Weights of a small mixture-of-experts language model, trained from scratch on English Wikipedia.
Size: 12 layers, width 192, vocabulary 32768.
Training: a variant of SOAP for the experts, 366M tokens, 5585 steps.
Below are experts of layer 4 (counted from 0) of a mixture-of-experts language model. Rows are named router (the router's row for the expert) and show model dimensions 0-191. Each number is 500 + 50 x the weight over its row's rms, rounded and kept within 0 to 999. Numbers have three digits each.
After each expert's rows: "comes after" lists some tokens at least twice as common just before its tokens as in all text. This comes from a sample of Wikipedia text that the model never trained on. Tokens count by the router's weight.

# expert 96
router:455482518572488537555489523481567540501580453453470490538488484541419505528587458602520522554561517496508434472541488559497592510411544553495500504624571559503487550392421562431586515532442460514517474439457422475496406449512452491487528427429450459461504653539433451589526429435496554464556566516487481513410460466522489603542567489469574544462424478497508495542480515458469459439489425594508533454546588517534452403461477403482536581490531552552470470542515491497578500589482494445473546545487555432494566502501478507514491497533480497471461492453351588467516483541479455541
comes after: " in", " In", " of", " a", "In", " |\n"

# expert 73
router:444503534575447399506566440532513456537589474533483462515527480534439443527515476479532521411554544482431561418510448525507557565480515468479482500565585575498565522398590488405456514487452482477451459441457475525448476541500496499406587462559438492498496544404472461566430471455475509556553487426478487607516533469512480472505478636490526591418538507573449447539518541516462449470502464556472573480431461481557557484486485454373546530466432550456454534530539565554496488467526546453408499411423541467415480585524454518468572452532518472537391605545534517563508497594531461535
comes after: " |", ";", "0", "1", "4", "3"

# expert 63
router:462519511541414483565413585519539534469522398527494555526419466532465544466562443537432375557572493488464477420534533500512573517397519591521465441430567503495487613492367478478468461563460498461503459439429468522429488581574494443471454536561490421487520527475459503552465610538503557553543537580455520565503474448552462473454459485508468472524462481483401508554445481486495471467592460485506519552500550506498522567496442500440556573464548491481477516578561530609416422509431596506456501541490405530530513441603482602486467470479495545541547505496447494529612538543491549544
comes after: " |", " (", "19", "1", "2", "3"

# expert 2
router:480472487578478473507486540561547554552522501449463546451492457392491476579517499507548623446533583438495492485559537533580474575436501478387530487553546421516510540551391520424495422491435546529611413475564403560458478550474503447455562442444492466456485478489434523561508576477582473542529609486472447533467576437505596511541449501410586563484447554509481447595541493446578425520452477448486544527514451503488459472465475508506492541513510489459522548472508506550517492580393533526361559476431534587440497466554463468524471453539483484446434505413511436476566568476486488472
comes after: " the", " of", " The", " a", "The", " United"

# expert 32
router:422551492551455490527544417598524542479540487448440530529604421465486393540479439529536504514498461493433446426496467416430559515484543499455486476552484509494473492516454484613507512541526408543428546462503521480511461545548547484472518476527571482495566492464489451507498592439488592521466592399526544517511575451499553461442486593456534469442458518544494481536463375531496450492514470449444475400644548560528458395444454577447567545525564542462466565429562556547468420519513570519596523466474446553445583478444478551542503488433588442460474534464545464492486590526449494544
comes after: "20", "19", "18", "–", "°", "16"

# expert 16
router:495512467490489471530450541578516535478557530474488503501504474507462499529516482501556503532537498502430469435557481413437465459441510480494485496434489417599552443517519480471456439534475610496549458595604530518585506558545476439439550504487447538503540576532498517565597454505644515388526462487475647527453586465476535444507422579495579479514431514512526454519464507555460472477507508599466582472520454526566417515479432562459516535415456519481530569541459502566496492525547565540424539520448462448411488475422474496342598425458466496501467516467550544594422526494568577495
comes after: " the", ".", " The", "The", " that", "==\n"

# expert 17
router:454502547528560418502437528507575522596497382476458349537557483539475470592530492603518438507557552402439457429512531420458494467448551505474484482485557538566474515459497484444495563514492542558451519488498383515454455547548475514515473524394443436486555570519449454517558532489590415456552523449446519526553433474483406472536487486464507543533547543486479531547484650543454527462504469535586561532551502525524521513435405479505561555457530508483498523440498536562464510494481457564436548468504502512506427569491397498556620478440523569511439555504531448514575554515520616570
comes after: ",", " and", "),", " United", " New", ";"

# expert 99
router:519510489531458521534534512533555519498477533479432464538551485548479464521471500469599498473518462469440531417597566487427523497458496453456432452523433499649584543489520462482487514526487467549442452468521456452401499512528479495531526543548464466428558499521456465541473530474416551434517605411440482454529486473523557524551469556397470491407520482498436434601576424530554440478554429456471545523507453580495476551438477397481574526469492472438490523469545506579421526505528574593517528464524409530504543526414471506506560518444647579517503551599432490538529576614497600540
comes after: "20", "19", " and", "′", "%", "1"

# expert 37
router:477506469556493434547500450498501589539505398471490488464539469479425546537500457536598515491590518411408486403516537474415523510450514571390463489574428437544495503471514527559491538483580493469449519426516517493482462555474473485412493508587433448462566585493437436597503570536477623603525547478442545511498508540466440479368456439441538541508444532463515540521453529478507481437544528364549527545500568503481460480447421502466548440448462534429386558509501567560499468558531499491522495506499518518457554584494462602595469542449474540486503558489430490550547584486455512570
comes after: "19", "20", "-", "==", "18", "\n\n"

# expert 28
router:511517451531537470441441530534594566563502620525447447515533458444476547513488468509520511481534528461519428571541506576503541460462479469454447398449499540540498470435594476495480515560543508492517452470539549471464468537539575550453608463410471474581568584466472460532452495533505510500548473466432456440507545460439428398477498459475555475581509487461490385539460536555504508433597486449392606491548498539494451611587512347516520536439427496483580547522530546508477495558502517585450577480439483449561398550422465477490561430495488442559475539416496525555522540528499445542
comes after: " ", "|", " |\n", " (", "–", "-"

# expert 120
router:437514511576457502541437532523534550549523535507495561567464478481470415517530458586569579525550509467479486490549510521462445535438512427530568603524488469484494569588434519459475480579573465483546395500483450553466530508463460466461534514491490451424527464515463598511553549579520521530543561496497391570436602536525541453541450549450494432442434607507480421564521519432532463465523440537420569452597549536505502516488508477476509529478488492460473562486474468555477482604402449502394515462492450468452557474580440541420567516517446331549467515350501470514489499549450473507
comes after: " the", " a", " The", "The", " an", " his"

# expert 47
router:467498559475484535513447457564526527511499509457512493391472493500486449497533500518531549475504544470477613477563456506501577503414584630464440446452512549409464517441505528501427530476521524612524447521465522549468457552450447441443516560448531483438509489536489513566543496521440589456563551558487432489536458435468515546527528571497538477457555393530441390563491436472474466467591465450581487382492619524544458521486483480362501518456525510516461522449524405460418473549566485518550537489458523450553516432562437563575427430464432498541401578539485485616552555518508494508
comes after: " was", " is", " as", " were", " be", " are"

# expert 106
router:405522502506444501537570474514538555531537513493423495490542504460428484472515439467528483520527491501440495481588558444560522467547561471433494494499501479547473564495442467442383546484492461467447502416523513438444507478507463421409559489569503429478532615502474503553561544488520640565544528472500499442404471471503485563565458449500445614405539487437459490528518408500495429480536450445528472519441505611459483552456444515488521563428439527446489538529586548608486491494559536647507512421509467507413500520559450451563584497540458562471481516574426622416553521526513449536
comes after: " |", "0", "1", ";", "2", ":"

# expert 109
router:438542495562428544453423423402506522617503521501453453471557438519503578483470458565595567572502489497472440481586473560537608534495571528425524469506478503572540545510492543438501536608439459583514437475534456547440464610476521490494506508526463484432466446555493460589512582458403542489559523550483551439444564474492417436513440484452529460497547479475450415587422550554414455475553437538599542589456432478478534493429467465423523575472487527464504520469483539466429572534474512578454559462502496514516481543497439491571481490477564535485443555591561538512573547489464435545
comes after: " ", ",", "\n", " (", ")\n", "–"

# expert 86
router:482571505546471515544551445555501551424478506430469563504603453580511444538427443525497404595493473485431452428419553441444556520453523547500444520536459502491515518515487507542485561544532501521410495484534518502484483525510544454439570417526466460530495446473459444471458610450494587566529564498518537517514555481470536520467436497484572502464427482549446537540482434540516430465529449443506478430595532507485502360437441492469534519479626525495411582495586571483455455498566501495624498434538417517378557532390498527545520457472560542469450538556605493546502554417494565533
comes after: "20", "19", "–", "18", "17", "′"

# expert 114
router:451508570518468490434542451509495511563518542452535452485538473534514482480579475504577474500477604484469553477571564501519549515460543492463552521423449448573407557467493481512449463494376466517440463502404554389384463515497447466569544489513492452470563521484494420576557598509446558498519528383499446527545406414553484589541461525498566570441517521477455481559524542518547458484554496391402460412510521514479467550491461544475559548496441500456414498521617504495453449521485570546477526419465521391436505399498517522593530531449499505478469601507522510571569592552481534518
comes after: " as", " |", " was", " by", " and", " be"

# expert 45
router:557539470537545523461477554517524513560473523450489534517545505468501559514509438518499512495547477477491421485476497512473519521416521641528468499578565406525629580403474461549524492545521518534492504399546473497446378521515536532492623423485484439453491549487541414498436453442457610471494495560503508479438533469435563582532563454474586516440502498549471496569504431528544473429502399474546590592484571555528573487433430514448560465444651494492457461564516405503460469497482412409511471498454530495584498550528473459516557535498507453431510506536411476473501564407536519542
comes after: " in", " of", " In", " on", " for", "19"

# expert 6
router:444517406538514497413445537396509506467527480446490434429537469486467464545467484512448502461487569477524534394534514588466458580465545640520414429474612521521550542496528562501536444504498605552483455554481494546468449466474479560627450507559489451472390543528489414537432550462452522456505504527448473438513464454506495527530512522507512507637454561483449444580464585561538440472503374427534517498454527520593483489434483545444559500476539515508500509469549476544546384480449534429504478482464532558594580488576444448575544485475545553549448567588510507471531507559528472532
comes after: "\n", " in", " of", ":", ",", "-"

# expert 89
router:499509462449576582493511532540628517508543533572476506568548430353554549461493498477514486536608478460524470442596464465501499457501460468465514459442572468551436573601447488483481435548502455505474528489565563417519529509457466458481584480542575424519506576492446490516511538444457590594507485431443479492470418411504477529589469429505361569494515459475544505526515418421417539464492555536538437508514503554545475523503457444490519573453565552458413545534568585575502475494424512497502521600456532417499496500532464485448548483485425532545510559537478541561432448553593546525
comes after: " |", " (", " \"", ":", " –", "|"

# expert 51
router:531556396566557543495549516462572532481518479478556498421494432505480505574426424519476500461537551458487424458458551476474547585451517444421504523470478523501514507446529487516420429560504601489496416500441467502503491529518454435399494579501474482458502521563530495452553505521499559533545486499518393500504540387402517428446453393437546568498425532434432513459425510634507477463606425453605527506578500514551516492480546404576558521474455495496600530568528418487467526512535528550583499490519463592526584507469409460433517482476504452448487537514546536495549536601476425564
comes after: ",", " and", " |\n", ".", " to", " but"

# expert 3
router:470509502592480571450485538538575518588547470425507535475528505526502405558498456540533579480496522491478587473521518481514418490484533482518583604527558408503428535517438490416509424526542466585511451420461476563438554525423510477434532554512480448440598473533504584580561652547520458553578529418504415515456539466513504515526417589510503439526508555464499399573474489430606467442521424537437526416537445598528525514543533435454502558555433566424436514502465473490514447524464510503526529428441512440488483412515476468489542467485471483535442551438543476469531571541453424517
comes after: " the", " a", " The", " as", "The", " an"

# expert 0
router:497472535589516409496534452579564528545568502521480421516560466466532503585415503502527532483492484450520404526518518412492495519434541480496516461528474537539468452522519528385503512502486511551411482437589532585494436603573408568518567565643475456455599526515494455549549538481561481494488535506450509434447450558544472473522447563404478496481567444532429551463518426435520495440471533553540538490417451452458526552492494434508544569457418574462503500575470565488487516498554574542446463428479484461620453500478422504532484471470577534536490508483519468377488518578509639555
comes after: ",", " (", ")", "\"", " is", " which"

# expert 21
router:517524505539438526438416545551500544548506562528486450534497532550535501511477476483456577551527551470487444511535482566492527503422501529490411476583601469488517467440529519427575517580462437529523425453513560482479451495430515462511546461452412492559532561503523424486520416460440511517561481632493531454550574443442485445463464475476562461651468523458410455538532513488582547460479422445500624585473496542492387559530546417475533532462433570481514532543534511460455494511467450491474578481385482537602419515428474483472547422576509463499469510464411461513536563410466414555
comes after: " ", " in", " (", "–", "|", " In"

# expert 82
router:419507475591519485447513518586432547518508499452493569531533476549490526549537461564446515493568602533396608427377454517574483525542522430449496562538485431513554562451470444461480417480561426467532487511468515541472476459532545483485581507525448525485525523481507445487553542449534545488523544514474433469471547492521537524536468510517496514487452452574527460480446542487516439455522458512372526495510442504599431505464519515494531428463601577474472528542446519531484424508598534568400502494433423526452568541483552392408583393460367552511539551547572497553575423429484539558
comes after: " ", " of", " the", " one", " two", " all"

# expert 107
router:430534547502429552551462596540501501535524497453486484419470457442478500497583426536540487436552556438465555441592511420453543538548509553535466439502483468508520578537540581503461492523525413504544485506523429509518425540541562395526542448585449444436564513467477578479532538578604570396577452491467494476444508554549575419378514492488502543489507459482525573490603455499528438505531544441541442477483566423434489562418394462564480489459496505471478567502533504497498476563468420426490573545382493539497596456532461464526600458468494493503532525488497520529579573455485401521
comes after: "==", " the", "-", "===", " a", " on"

# expert 117
router:485582516481453487443518414541475557541497587477418510484576475455477537458516430575499417502503553433473427449493527524435565586502541608491460536504479468605473536490507619470456507439572419488466535425433482534430426571532520445459564552489479431483530514580423451546479498491581510520549548525484542479567542533416548449514455433448487540501450567480594458565478448514448424483525463389541511537466533447494466557462502449546532556450461508478542512465456570543626421548544575537436499555475471478471576414515475502424432527446532498466465584574534381521498550483455531534
comes after: "20", "19", "18", "1", "17", "15"

# expert 81
router:479538463558528516519514503469546558448525452513475467535442466505522470536478486408573419472570495439562454453514567486407525550485480550487483485547478557400476519429545548570423576572531615460442447476495459551540505512478398479385514507494505473493559562454521464501502507510561651456527526473465410484518532403396503596612421393398513526506479488479490522487375487578567529470542453523436560506519554509551601471465488525425552527487545506498536564567496446484459454489522514483513562461470529498579524565452410430547510490525520515456515550443374542446446521545515472458
comes after: ",", "\n", " and", " in", ")\n", ")"

# expert 124
router:453479468541457552538471546476555495483543517510463448548542442531486534517455444486484464442516496500461520489563482463475498526469548507406389471470541532612499513476477441541491485536560563483522466435562571480466476527553504376580538535485483450492468554436461419579484492429589501590540545511426527480397519418470600498564451449442473509489587534505473467539466436498418458476483484468588582485541471377590522581534434491566512538447438522462466519447490510576507577517405570572467576462449643406484563527576435479487534445433511543444527535555583540529562515569526490510
comes after: " |", ",", " a", ":", " United", " New"

# expert 72
router:498484542495481518527497559561574456510497477578491390500572533507535418508512439496500496487574535507447560426523518513432527546539540503438489537511572473406528557433559404449402402515559474486437485459540423417495547545558554473467550495546502471446557465460522447526369499438497565515552488518457487530502502529457553493491485579509489536508495472623471546506451474545485450481518477482601418561504451543534431539494451361429573545454526504489473532510527494570469449517552520459455449451578532425335486555525472440497552543611460520472479526472426424585484465518622490565
comes after: " ", " |", "–", "1", "0", "."